config = dict(
    hidden_size=192,
    qk_norm=False,
    tie_word_embeddings=False,
    learning_rate=0.00232,
    lr_mult_qkv=0.4,
    beta1=0.95,
    warmup_steps=200,
    decay_fraction=0.811,
    train_tokens=408200000,
    dataset='wikipedia_en',
)
Below are experts of layer 6 (counted from 0) of a mixture-of-experts language model. Rows are named router (the router's row for the expert), gate (a neuron's input weights, with its number), up (a neuron's input weights, with its number), down (a neuron's output weights, with its number) and show model dimensions 0-47. Each number is 128 + 24 x the weight over its row's rms, rounded and kept within 0 to 255. Numbers have three digits each.
After each expert's rows: a language model's description of what the expert responds to; "comes before" lists some tokens at least twice as common just after its tokens as in all text. This comes from a sample of Wikipedia text that the model never trained on. Tokens count by the router's weight.

# expert 19
router:128103168133125148107118117130092117147097088125086112088113136141151104096133092104136110158120154119101170157162146112095117163116145138107078
gate1:096113142134128198135143147126138090110145128177155147124143120130115115149135149118123152125111109102142117111133125110109103137130115118097112
up1:118095112085153110143122124100154125128131104132101112098101151114105163157103133118112111131131157150138130145140153125147144154139171133129142
down1:125111131139109137151118119129142115151112138137109140073124146125132122114115100131127104110154149112107087130096120103139111180122138085144141
gate2:126120147098147169137157152127152088179138148138128167112107138113145099127135097200097147148160116136113129114148122105095137111123110097140073
up2:110133103149105100082112115116121129113135108154141101145128111131120157149136156051151109078118136121112166144067115084137120139139164132124167
down2:096142104101136120160117139145102112098142089180117157127115132159121120123105160103127144122155111111135149110134094134137095088096144117130134
gate3:134165130104144097145110128099146143062152119135115143109104095152104130157122089086133092151144126116169152107101073164126141145141161155128107
up3:147132141136133129145109139144125135161120103125114140105104096128105145131101107095105138156150122140140151139135068158068144110173111139116102
down3:056142112164101118133174112139128110140111115109102144107130128115114152137141139113095148133133114171160189134131125138098153097123112065128094
gate4:096118126129165083154102155115126165104145129159110123119111144177091173127130085126124136137102099102126093118134115129112112086097119155126146
up4:142130108128099166110132101152128102160112148094141131113142120112123076142117178139141128146168147150148153114108138109150131141120138121125117
down4:134153130130152142175115162128134169136099122212113138168111134090137121151101149102129154135100123096124169134129128097147161149143093148103118
gate5:152142108105098129087145132088114102116103131118100117120151102144165139117091141134122116098195159129127149118137124106109157160171127097106115
up5:132146096132111149145131080090095115096126118113081146107135122151170099127137109117132121117140110128124131150115124131147145107118147125146149
down5:070142139151151127126098157138179161146173156149135118126104158131111114124124104127131161118158130135132120103101110134103139108106134150122103
gate6:125119120130148090171136155139121128128113113161167138110167151103095115159127161123127155112134115157142104104141113124141130108127106133187108
up6:133132124132108162079125108117157136130164160100092111131098107146147135098099113121132096163151153109105139127094143126102132115124139114083157
down6:115126151086081101159112159171116166146102082161112162124131142167086162155151127142107141124103148152126113061143081155122121104115060071162129
gate7:116098111137111164149074114127157147118138148142100146112163081143169146144123176117171133147117117112123107086154132146129089160130094143151149
up7:119157149150149111115151130108123076147116138103150154143106174124084102115102104132064137124123103140106120151143146102162150048101115100101093
down7:137118077073096128160152095090121200119118096130157101112163114137122135161152154110139106105129133110162137119147100121092112156137102169158187
gate8:150124144115108103105112127138085137159117135123109177101151144104142138120115150119146091147134138122134127170120140153072149116088182148115138
up8:101122142152165116102097112132116089133144165098119110124103149119098144097126093131127136119151113089113135144115120134133120110111105083184136
down8:217159129127136116133141140133134139106131136120106144096120146130140108120134128125130151137095143137134143057132114165122154136125125125102119
It responds to: Opening parentheses starting asides, conversions, years or scores, plus LaTeX subscripts and superscripts, dollar signs, and "un"/"dis" prefixes.
comes before: "19", "20", "born", "C", "2", "1"

# expert 31
router:113106070118093115116138128135162119108110133176139163162113125099071146121127145160149137124111151056139170128129088141114130144134143103124130
gate7:108180133123123107104113150080154106160103155134130107089139134152113115144128144118098121142125133130128148082119119112110143151096104117151101
up7:146134110086109148110138147131120155129141078104145139114116158149114125176105114115138137163107144135146118167142139149111139139100141120139073
down7:130137133141122121131135107153158102124150130117089134155142090163140099115116182108145073118139110133182107117127131067140125139108102153138132
gate8:106135112097134144158110116124128095132151135181126103119103096138118127142168168139144147154125149123154129134102137105149100131126128109123127
up8:164137122164145154089141106117155160142135129095125143113108114150142100112146124146149103133089110139156109139104097111136134118136129157136109
down8:116132111144088144105103128130178112093119107089142083125123136109159145076129099092098135144146125127106122153113110120138117151131109148121159
gate9:119119156121116132118124115127147110096112114125143191119111139083147128148114108134130115077147133117163144183098115144098127098153110120134093
up9:116141090145118072138133135100091147142076133152118101141149135173155116098174171119089154130087146114136132108145112108117131178106138120099165
down9:148125149110153130168124100112135129117135103117130142122136119120164072157127125085121118144109167133145133128141161132135134097113117123086118
gate10:135136158133159146146091154142132113118102121139148119139132064135090126125134150133139115121105164155163164160151110132100119109111123119153093
up10:111097145113112120167100150114112124177113102120165149107086088108110172144127137143125172117118123089101145070073133111112141130094122098138159
down10:122120096123116112112126128138126131109097161129141159149139093156182105097111136123121144131124103154159155102108157125121067145106088159180147
gate11:132144110110125161165134135101135095122111131140078147143123060168147133109059115129104123136114126124115122149114093099143130139138135103086144
up11:129131147121109123110133081086119122095141106107142097105132129108177129145173139149165107140150087111126182170142123134122153104122112142114112
down11:141129129143132156098144121123114132103118142185139140124085144081105140122116158081134164127145103089137144136132093126103091145120145093152106
gate12:081159115153113143116105121105129076114144112107117142100100141176115170091129145150113123082110118162187098163147129062096165151118145094149133
up12:158119131105145101151122126139121171152133134105158137164143123067115104124141105118134126160130145113113156095128083164161124110161102176098113
down12:146160113116064127123181141146135141120144112129135134142095126120095164144143118123085086130107178162132137146164123147082091138115127056138114
gate13:137092134135119151107124129154136119104107171076157137136123137092129162128174150158149157131107081139127108127116138114119117139123130092111114
up13:115150124134107114137116114098123122169119085184116120131134123134117106167085120108120108144137151133099155108132148119152105093139131158094146
down13:135166133131134107101091158126109134114142116081092108137153123120154112123119105178128116138146133149100070143114155105128094103154082120154132
gate14:127138113151149166115120101119143133137127156187148113150125145106083136112138118155115140123114147098123109146082089104123121145122152145109112
up14:108127087150110108117114126115162138155098139147205152136124125131079156119178137119130150122110154108097136143090124094125122147099145087125110
down14:148108128159091100144169102132156132168113165136142108143149120121102137129135143093121120125087139122136134133115130174134123106132097133085129
It responds to: Month names in birth dates, event dates and life spans, such as born 12 January, 19 November 1899, in April 2019.
comes before: " ", ")", ")\n", " (", ",", "–"

# expert 62
router:121156145147155115132121140181101113129145109167096126102155118081123150141174074111109128106133134130152107118111131095122095141100132156125111
gate0:079136147122138107165121088109099158144155122125171175134169135115116127113141122148101120116148197143122143100090140147137115168100135106134149
up0:099126180106124098167115111102101113152153115083175151126132102100120101110155140154098085125125154128138145105128141149101106138127132130161140
down0:170137163128111135116096124160157144117151098115094133102130128168109136159130130113171119136098100169145149136129144115103095148125127135105088
gate1:144135117136143114096120115174120136132148154109128169101115109095141087141127128136113144184183112146136117114126168110156116113095127153121138
up1:139092168138105117136103086088098110122106081133135111112127151172119136159130119157173109078110128147097122122114110117075155127150129122132154
down1:163160102135161121135094104093160136130104200083120162108160167146118151143109161146108164120110122118122138123140141130164131119091130126131161
gate2:100158172103143125147145091124161102088151147156117146113092083083140155137152104102125115123131130110132139124114140149131130158153136154116177
up2:093147110095136126141100126108187126128169170190090145100143126093116180113094127129114120141109131137126137126067157149126133075133130101077152
down2:143071105108151112172158105152113104149139123111134132153122154092125159112110118120173126146120095155085113139141147156060139139126138130149115
gate3:120122116141144168143106105117145146133144073122127099159073141139119161137166163091121126110127136084130110147158113131107100147145181154152163
up3:133114171125148116152158110167116114138119154143149136106161112109132101142082125154148167149143111181112163096115121177153119143127105115127082
down3:114134105142142115155115145121139121096098141110106114175134118126104110134149139150137165125155102107116152091106112123147121139155094131123161
gate4:146154129127122079102101135116108134136137103093117121124155102142129126110139086157169148133148123100128116123130163132116097108166120119110128
up4:098119079109138143145104111134142121128135176176117140120114122141128120133153166114110116112119145138137158103162098113179156132096096110130091
down4:100145153159130110106123130184149114171111098107135173124165091125116114119172074168116100125148133171124076142157100150108127087096134128181148
gate5:096114088139109148144148153147164143156130080079119077102112104110127101159133100151105110080133120145123102154159103117156154144110113092182150
up5:136144150145153124139127137108097081067062129143122140102135096164143123142120163141125106114138127115074124102115157153086116125147153123134107
down5:131120121088135105116077095155098102100107130129126107105119134105113102124060116149134137117146137112122132125150111119160118124119134119128119
gate6:120107154119147156124134176145138130148100121095134123143150186103120099115121103103112122132125123114187108171104120166127105123096164122137159
up6:166131085115154113121121120136110153154115133129158158127143127106143115112116115054084121099108168112141123166167147136097092109135174083154117
down6:160113163172157137104161140105134124123126153128136160097106092114148158136170140167146154133127114147080132143160131070111124145147173135125122
gate7:127123121131152159150139155129110129129111146171173141107160075110123104152150086135118146099106092135173175112127098113119127133101150140124100
up7:167118148116146148137144137084144110126122086133156148111139121172165137134141091148175142157131138146127153099105127106138143101138107110151158
down7:120164119155127110122112122133121127141124137075128124096184121128096110114131141132124145122135165181168144094095147123104159148135103106104137
It responds to: The piece "or"/"ator" inside words like Rhetoric, porches, sculptor, and role or building nouns such as Minister, director, University.
comes before: " of", ",", " and", "\n", " in", "ial"

# expert 60
router:102117132134162130148155128151141146122126142141150134127127124128115120142133133152149104155120149123132116133129109109117105112092105147134132
gate0:144105105156106116091141090086154136098137149149125149158136147183143134105106160136116113170158104173184156147151128128118157130133151090093103
up0:132118120128076120172129138146137141115111127127155154173123146123124137148120112133113121107168123105153109134103137172157073120140138137155095
down0:117120119116106111181139071126116101137125114146137120120146103089109129129121111124185158122082139143144123168100083123095130101157112124142117
gate1:126148087096133121134118071149185164146109152138095118110166118107124136107127160113144116090127081146146112108148163113130168090131094117158142
up1:150124137185138121102109143082158115119146135112128136124136146121163151144119125121152131120114161106110162093150061130088101152098132123140129
down1:109106136113137126142092128187151147179096131146098136115105141137106134134150133135132110111095148171159124109087110124143106096164117105120171
gate2:126159163094166113147120135158129092130130118152111159157133189116130108136121104091140124137146116122095120087119115155158147114129139082089097
up2:115131081133142128117125142117130189150135118126094094147117127104163121139148111147145124146081149140123125176102136142122133126118091155157120
down2:135106151060151129162135089140104093097173138117175119137131137161111083086145127118113164122124131117175121129103175098100145134122143138098145
gate3:103117131132106119140088139125132127118133108129133132150096134105098140100183157144167127143167153141119139112075125140120132128128156105092144
up3:107152107111146139113134160141134152084102121111146139139092137159139142147124139131139154130138109145105108157087192117152110108121142114115115
down3:118134149138122132140152135099079106108077120114115156124115141131076128112201104087094105145144108127132174179167098113140144083130092102130125
gate4:088125143124138130138123082125116118159142129119174153116144144135172147119123127135143127112161097161118109140103153089154109107139124132151157
up4:173123166149152156099134119140105096128123161126132128142145078109131134091172131115127096072099145143141143114116101112174157119106118125121130
down4:127122102187136136147151147170097125107105117126117100171125122120153147103117089135147126133148106087117105117119116138122085157148099141137095
gate5:101123153181131154175110085134116120119115128136106124124094134113106120109130116125099132111103129170139128124134120118096108134105154124116102
up5:098105115176153153132082129117124139154115117152121102127069149121118135108103140152130141108124140161142131112132118104106081096119139101144091
down5:087128140114099128144160102161071128113118123137139098059139143104130160153157127115137132139155163148173163116108148130169134107136137088115113
gate6:149132162091108125139154166164149139137121116150145095150126133153133118134158123090150166126149120120118139144114135137115110133124135099131123
up6:129166135131096135106165133135137124108121137160132137124143136148129117162181107124084124145125142120150132183123041142147137148086143123138085
down6:150117148156133137140098102152143151174139103096122152139112118103116101144143172131145107134084125127124158086090130126114106159126105160112131
gate7:120144182182143170088136113126125188171116135139107143089126145096132130159122135141136105159113129134113147136139150148136115111173073175155151
up7:146134143118133176126117105131145153111138144134128135066130126111123129157140110130114116120124116142085149113136129157165115126165112169137116
down7:142102104133139137085127135149124128163086122093114120146167149104103141157152106125108149126134108111132123139145129108116143125152087101139089
It responds to: Field names at line starts in infoboxes after a dash, before a colon, like Class, Genus, Coordinates, Location, Time zone.
comes before: ":", "\n", " information", " by", " classification", " Phylum"

# expert 45
router:118114112134131093131078170093174137114128085113128126144129130129099161114158146155118146119164086122124164089133106130100148121133138170146131
gate3:166111157094107166115138144070160139114122114116143091125132134122108100148129085111160135133127145139118130168202136095163073137175077135123107
up3:122130118165136085181144149164110109140136121160118169133127095191157142078128131123113108133146132124099126118068121132094111156107151140119141
down3:092142132136140139108115132097112148173163108141133129132099118136150126142074101150126140192080118128138129134131128132113137135140173185154136
gate4:081159124117157150159093141140127121090129131121103113139141102154133161110138099139172111113100099098128133111112120140132097146126111119143096
up4:175098139135118100078117154123126121181130075139168116120127162128114109140098139109128146136126126204133105115138130132112133121150142135135104
down4:136154100122084123128112131141138170112126119102138099149089135151110154109137162132131152158134128140112131086148130160101098170163127156111122
gate5:117128151140132154095142093118112196112103163111121120115166144108074116142136170133117094144145145122150141114108122156140127126148140124140102
up5:136110076077112150143153075153161116089098157115096138104154102129137118095145121115152109145134161108146117109145112121138119118123127100090108
down5:117144089124094114085126186137127107146095137155157112161112137107105068133122096155117138120087132147120111075123086139128095128154125072192102
gate6:105156077122168097084114168142148111107148165143114151140112129137123112103092129107120123124148122108091145148130124107107107123094111145159108
up6:124125113132175146109113153131128092133135150134111117103132086114122132144087136168110123124121122101127145183112102111111140105156161117141113
down6:097144142150177113119111158084114132105147152134147126130080121128134145085172144116146118178107134099175115113097125096131137119162126146097146
gate7:102093139122116172131148126148103112120100095110125073127166135160068168111172152146129142161132113106140159133115105186106153115118136113111118
up7:159132152119107137161122171177126130138184138115106184103106117134174143085146100100101137106078129110109101138153112133184072120136086123118164
down7:101154081131133082139105117121112098117136119122099100119090139073118128114081110114113127178116142143103086087128150139122144135154167150112108
gate8:103138131144134147138110150111141107109128088128117164093101168127095152073114147188133157071131117125164146146143119134104098166125121139139144
up8:183127122114104119091150098150096162161132165109155136121119103113155141157143109113130125166103126123115116117128125143099160131166154117136109
down8:134156110130139149111134116101104088146136097113112128164133119104138148116157149118145169128111105112089115129155146125145134124146132166144130
gate9:152091149094121088080151143076117122137144148126132136116124124128131110131125146173183138123094130148150154108133131093145094101122114130135109
up9:136126138113101124143107112122132123116091143150119117186095099124133110137161144124159152133130121150152157128149159132133103126102115122127113
down9:130123172135167096138216140128132089124129155113119113131147111138134133133143091138125125113153145116115151104162130105097142084126116119115144
gate10:094131137151129156171118163109076174161150100118149105124138132131168150183141113144095123135149168123104165111089137101179173115099141155107072
up10:105141105107151177147123123142134117092181125116158134127114148113154111114079126116133095153140104096111120168117165098129138115119095146124099
down10:129148111103141122108112057100177148168147118128158122138106093157050114136084148112129151091154125120158163120177109141111131154136134111106097
It responds to: Commas, pipes and digits inside numeric table cells, like thousands separators in 1,690 and set scores such as 6–3, 6–4.
comes before: " ", " |", "00", "0", ";", "1"

# expert 63
router:090131129135129112152108143139081185128088137150100151113117122129101159092094117124135140138138148092114073127145158130139112137148119130139167
gate3:079150152134088115129132139137145113088103135158133132104119168138103122114150155125164143167136120106186115149120150145110122139110129153136137
up3:122147109106118111095104171123143088140133111129101109112138140072123181115165163137157128104125127123115142129138140158147075080130100099111114
down3:087153117121142131123136101093117109170074159055145151149107163157118112128093087118135136084132169105142153121132146090106119138151142118119128
gate4:102124120151139146086088140130190150148202134099149111087125140132111105140131078107088112177126109118134113139097142107115119163104121120136131
up4:170139136101078127109141152137141162129124128089153134101123128129115086114125149151163096166106117109142107156156116123130115157167157102129165
down4:153132091090137145087146126107198127176126170123128143094136123107104168083125134138081159147134129116118150167120118118144108180100156133099161
gate5:119112111135120155121111119181126175136143124126121127133142128109132129111145073127130107136110135159127131149105129148122141136093159154163073
up5:167173125115109049170130151082094103148147114144170133127110114107170150170088139135127134150118086104152144107126158109112116119155178099125183
down5:133101174127145118091108119141124141095078125119095131127110141092136128156083137127179145146097149126119149119146123122124146080119137138160163
gate6:157097145104117158104117117138122106143129119141101142163127118156141150120133144106114154135119109143127147121091103119112150125135118098107104
up6:124083105121157166103097100113123143149134111114120133139143140159160162134126153066123136126126143119111094138187095135105178128166156082097143
down6:117134126105129106094182129139130140146111119178113123120134121088142132158089125134150125089088164116141129114132114103143123105125128111124113
gate7:149133138136158115102110133153153153110142163137153109168086128163098079149112116123143136077090136142139151104143140105113122142154144134160117
up7:145150145102143096105104154148126133132152138139084174112105107089126131104173106151157112139099171132150168141083137136088130141143139144108118
down7:126106095163157149148131135093117109163145105119120141137133109120105085116147115112062169110153119157120110087143129138154154111129115071105132
gate8:143108152156098159174160107133156113138154098146163157118148085140143179117126140099122138159113137176115111136119160134122158131133114099111096
up8:174190129153129122131143110144150088114070118120144119147085104157145111134119162159165169141121153132119123159099114145088122178092074106102139
down8:112130137127120109094097118128075126134099127154106093096100152125138103117082159148161132128119118132148148128067127142163142118120163170113152
gate9:090158088120142115093116142146149147159119126120150141133147127126109119122129122171133182102121117141097185117101108103078118128155130124125083
up9:143114142127116159152123126081101100111149116120127111137142118134085126135121149122116127162143144091145086140102155140162143128110130125105186
down9:113149121120161144087112142142125095104142139134165131160122123128143199133139151141123142078113092119123133158125126177074099096129114123157139
gate10:122089091128107100124140166110107136105126093112094119110101100139130121125134115140126146126137155133150112110107155119127046202090132112142108
up10:134123076123134123147116136116152129107123113127139134124125132103083085114139105135138123082136173168176154126135125159145092123094136137164126
down10:124138117124107099069170110158097094140122119111150145144134110116099119105150130073121138141122134168112113118126136129064104142127150122143143
It responds to: Surnames, first names, and final pieces of place or institution names, such as James, Smith, -ville, -ton, Hall, University.
comes before: ",", " |", " (", "\n", "'s", " and"

# expert 55
router:122167181107134141152161166154115087175113135117116091139141078167141124141125139107134111142097134156081156116101128119133121069116127134105087
gate11:134127170116162096159168120122149102141109113164131074174122119124091102099134090150158133127141116166126124081122082132137142124127144103103088
up11:114106144139154075139119127106112080153092137123137075148148151139178122107124083154150129118126136134153131087109134164102090115128141086103124
down11:121140154122179127093154078146135171080120093115136145101122125096155121094106149156132120136104158091129153104117155096146089113127144122090109
gate12:118108132134121149142100103142126120131133128124159114103149086143139100107117052139090100104138130127137093078124143117163139155127172146146142
up12:159141152096137128092120123112150187111127100133091161143137177113151116139164191117128126119113114128086172127161106091149127143144116119115145
down12:118103095135131151118111157170133099140173117092134133131118150140100129106129126084152118148106156095118160166114120170104133105133178103175123
gate13:115108148124143088161135114122091097134113117179155102156129117114137119099145128134151107118096115145129137150186136171107123145151174141113107
up13:131119155079103111089105121169081097128163125083136090111177128107127134091122170140118175114095181153145108135145140103120094162139143113206133
down13:083091125119156132138118097141133123104165132094113124125124107167090118165136147123130107123113102102128115141127132138148121108129123122160154
gate14:124113140113118163141134121134134077128157108165117098114167129138087193120125111092165125127136098180116103164099076095151125099133154150137126
up14:119158075159120136142124092104143172146116093143135125131079143119131130126175117100148110127142110133137094108163117142109143128094155154114099
down14:114159108107136099091120093125107170142152078128097128172142180073145130102126095154119085120142135123123128116092175138064124115149128160127131
gate15:143156129119142180148133150180133107119160136144128125164184126114119138134170144130119133116116089132105141183139192075182151096120127136119130
up15:126150117159126132101128159121069123168107103124140137115097142153143107121098176164131147120137132097167098089180097156095148191138168146129136
down15:148128131119115085168150127097147144122136085147090087130107119092121079130136105121138124124087103136113154114148106144150152143146127104163098
gate16:112128097151144111162135140125083168095101168117153094120137118145124106168120165106163121131114185151098091149120127119165120133114129154126147
up16:135104128094114112158089111129132137172130142116114138139112128170140150120118145082139162129112128155145150156124137106104089181106163111147104
down16:153098115137114112146139130150101105137145092143103137125099162136116121144120125126127129126122153109122142114136126142154091137136106103101044
gate17:150085176176153124114149106142145151122114102124139165111129129126181154157107135114151179112142133097132115166127117121128141093141105134146136
up17:110186150099152136095122158095104112153147105117114157156116102090084128105129113138133073119161114105142144111138175145119126146151136123117138
down17:108166133090096151119119095071143161150088139120075149120125153145104169108116122118097093111119144144124127135123172181104135167111097161141174
gate18:078115136132083134145158111087144128127111127143118141154115118130145136125099155116145173148106175126138145162124128105128117154130127123108132
up18:105157183085141154104108128113148156101099110103113113131151115137148128101168154148164115098123115159159141113106133084121126117162086137079086
down18:163117079143186129130104113163130097106127140116135142156114112143100132120113101138130089104121130131136161110119130169137140121120097166145128
It responds to: Nouns, participles and verb stems right after is/was/be/are, often split mid-word, such as is(ol)ated, the cause, were issued, too b(as)ic.
comes before: "ed", " to", " in", " of", " for", " by"

# expert 25
router:133157118118150127150103115080147101102108117120110139128156139109113096090143151123138179149120148123134123133137081134147123134125125129136123
gate0:142090131104142143139157169147135122124112134102130163127151135130151097148123146162146120145086142097099149135142103096120159156112114164141113
up0:138124132119112121079130144121121131126134131115120167157137104148162072129129143119125112105080136102122148130136104117173129125150122123138142
down0:123108138122133112118100174121117107156106102168174079101149143139126122082100159104133107139164143144087106126127136134139119168156164158117085
gate1:157164103117099150125117140150078089137122128142113106119126126123114173088122112098114114109176087135151146158106146146144116175165114124130133
up1:145127143091115133108127126160112132089112112183136093153142084135151168131094123098124093099160129164130081068172145152129139139141138140088103
down1:102159128095140092116139143141149141167122134106099126106150123096144109124122179112157116130078116122128152155124069148120155099134121167146149
gate2:151113135080110134101144150120101116149137104134103174116102118156156185152099151112125101162129139129177145117064115118140123130141128142119157
up2:126126134137111142087151142131093087132131132110111161118104111169145101176133143110125126162148142117162116142081096126165085104131116132113151
down2:115139141153134077145138130111151137100063119113149114100115149099109141133141158130152194159115139116118122119182131119118126099111105090101139
gate3:145117093131097124108147052128146133137090173167108113153094143149099111147153103110132115116079153092115137168120155096092121152142149095122131
up3:150106081130101152122115122111154128168097125142118146153123097155083111144090134105123085138087164135112172127126145097127104139105163076145150
down3:135110112100100161136130158147147142122124109144102068132099107132151137164110140130160105097114164130138083114162103120180112119146146106158090
gate4:137155100133143091131120135150120042142090167130180133113127148091147141160137153165099101143099090091155118092106120136095117146090127107140126
up4:133127110179158115114125125133146100166107140122154106121152131128142096154153161125152143152115118094096089122088091145161165137118116107144151
down4:129095130114123134128127121117160116112151079156098169097149123129124091119139099161127115121098112096108094135160151134153135144104136102139128
gate5:097120124106097129113142124155136102135128086113148108134158136099141152120168151127141123092152204142136175138158114197140134144192119126083146
up5:124109119171182124142138124095148095097161167116113103156128094135093134116074104138108147161105099096136106140130109109129121120107107117196081
down5:151149102160127132116133087140102118141111122137097138134125114161101118144069136121101113161116155108161139131148119125146114140101130073129120
gate6:056086113158153105133128134145155126096102119155137125111136127133099117114113145108166147133102074127150098116068113107139093089138146112078156
up6:132099153121114126130136097126090138100149084108129118143124110175115120158119133106116122095111144133059141127148169096101142135129119160089143
down6:134149190103124155116083115129148111187097160175105135135100099138148115138078136146135133128109113103099142128128100117141153132147151125139149
gate7:141129134114125139122138092117136141131098106107125129146116182138118144153141091124139128133065126157164128124101138121159131108090144122155125
up7:139100121150094133099130146114137075147124104146141130106134087160120133148122169118090118142177085148146108165115179114135116114136133095091109
down7:097116149150124118156140156163108157112110142144128100118154209134126106094137130106110132181107129110132161147140150101142082110118091154135134
It responds to: Prepositions and "and" joining a noun phrase to its complement in running prose, such as one of, games for, reported from.
comes before: " the", " a", " his", " its", " be", " their"

# expert 33
router:136167133112125106126100127104088138146121083140081131143124182130143162180094116134143112119150123073152094137122159122144136077116129142103149
gate7:112124123090133117104093061141157118120107133103142135125149107171103110134144088099162131149098150145119119082163098130140092159132140107128107
up7:120125111109175113131100121110105114059116111118159107124124145118155132140106119134143099166134152101155129191098144151157155136126127133114159
down7:139157139133113149115112144108102112122138135153121133119091084119107113130127115087125081143139124096146067146085171110110080110098098178145147
gate8:085120108136144150147124089097092164131100129144151133141149089120169109135139150106127108160153152133126142113087104145156130126120111136152137
up8:117135127109060114171171157117124122134149149152164119111161095093106146149094100161115125101118124146097103117132145150143141153100128150117128
down8:121160132129125110139116107086159094099153133142134140108096133067170194139074138127158155163110125120131124112146153149125111144089132128139126
gate9:116131160133121137139090177090100140093116095117144116195105129125117106146167139135168117126154154115147166158150169105129155182111133135118157
up9:185170157125155127129103164091179145100121120133160135118152135133131164151124155133090117116142083120177146148129135133162149117094123092112124
down9:145104118116122114135125094147087155096139144096093115157122153155125062110122118093123153120136182086114123142122153123142127144143147113099167
gate10:098141148098146142111116109130121105137126119139147079105103131142106090154129117099103106135143149156118161129102091098104178144132135135135055
up10:131141116113113098137093123173111115142154125149160109157111172169113120082142100102123108106129120183154154138186138107072161069115153158156076
down10:205112118131150133126127121136106117073116161176115108122107134126124131131102122064182141158124116089113125111134110159157101133147114130131124
gate11:100134136118152161135130138070114133126128150131131121133090126113157091110095137105102116082119140113092154092140161115121139113086119154093139
up11:180165100066138121113082123138128173141120112157109132122124069125119103124111112131119070111103178150158118116129143092161144106143109117134103
down11:121132155094160120088106082187120116126145102148107061099139158104128130111090130133167144133166119129120146105112157113108118154129136161133148
gate12:134152144104115139120163084112153115148105136118148137150165095136117085124164138159173089138177127178126127099151143135102123130142152170142142
up12:111143181125122147132100144127174130086113140136137131118115130087129116102131121154127147157117109110119109096145152120113082109140169160107180
down12:118149142110152141108190097133127096182116128139136125187105115133155150153170124135126141135144132184140143169142142141122132107155111105156161
gate13:135155181154158140129093094167135137118111134175132151173157113114139121145176086116122160156143153159178142142128147134134130173156105149111091
up13:132165161154146144145121067141151147123126111143092113128140085152166102135137107145151141140135152124156124169117119132089123137126100107158116
down13:122080101126118132134101150112149164117119141126148115084110127160105132162074143135120148159101128152137128087103097151126142120107095169130146
gate14:127134099137146148160150129105127094155169099101145152140121130118154112155105098135152173148092100115138123117112167114174119130174121116150134
up14:143139136125146151151154123128121063124146107141146161133147126092159126136071152167106174122099105130144147143143160081166151109146122098145148
down14:120105122149152132141113113148109113084158152142151095123153125112119166158159177106134104111138144134124142116136183177135108138149103109109072
It responds to: Capital letters and final parts of proper names, codes and acronyms, such as Records, Festival, ENDURI-NG, GG-NG.
comes before: ",", " (", "\n", ")", " and", "\""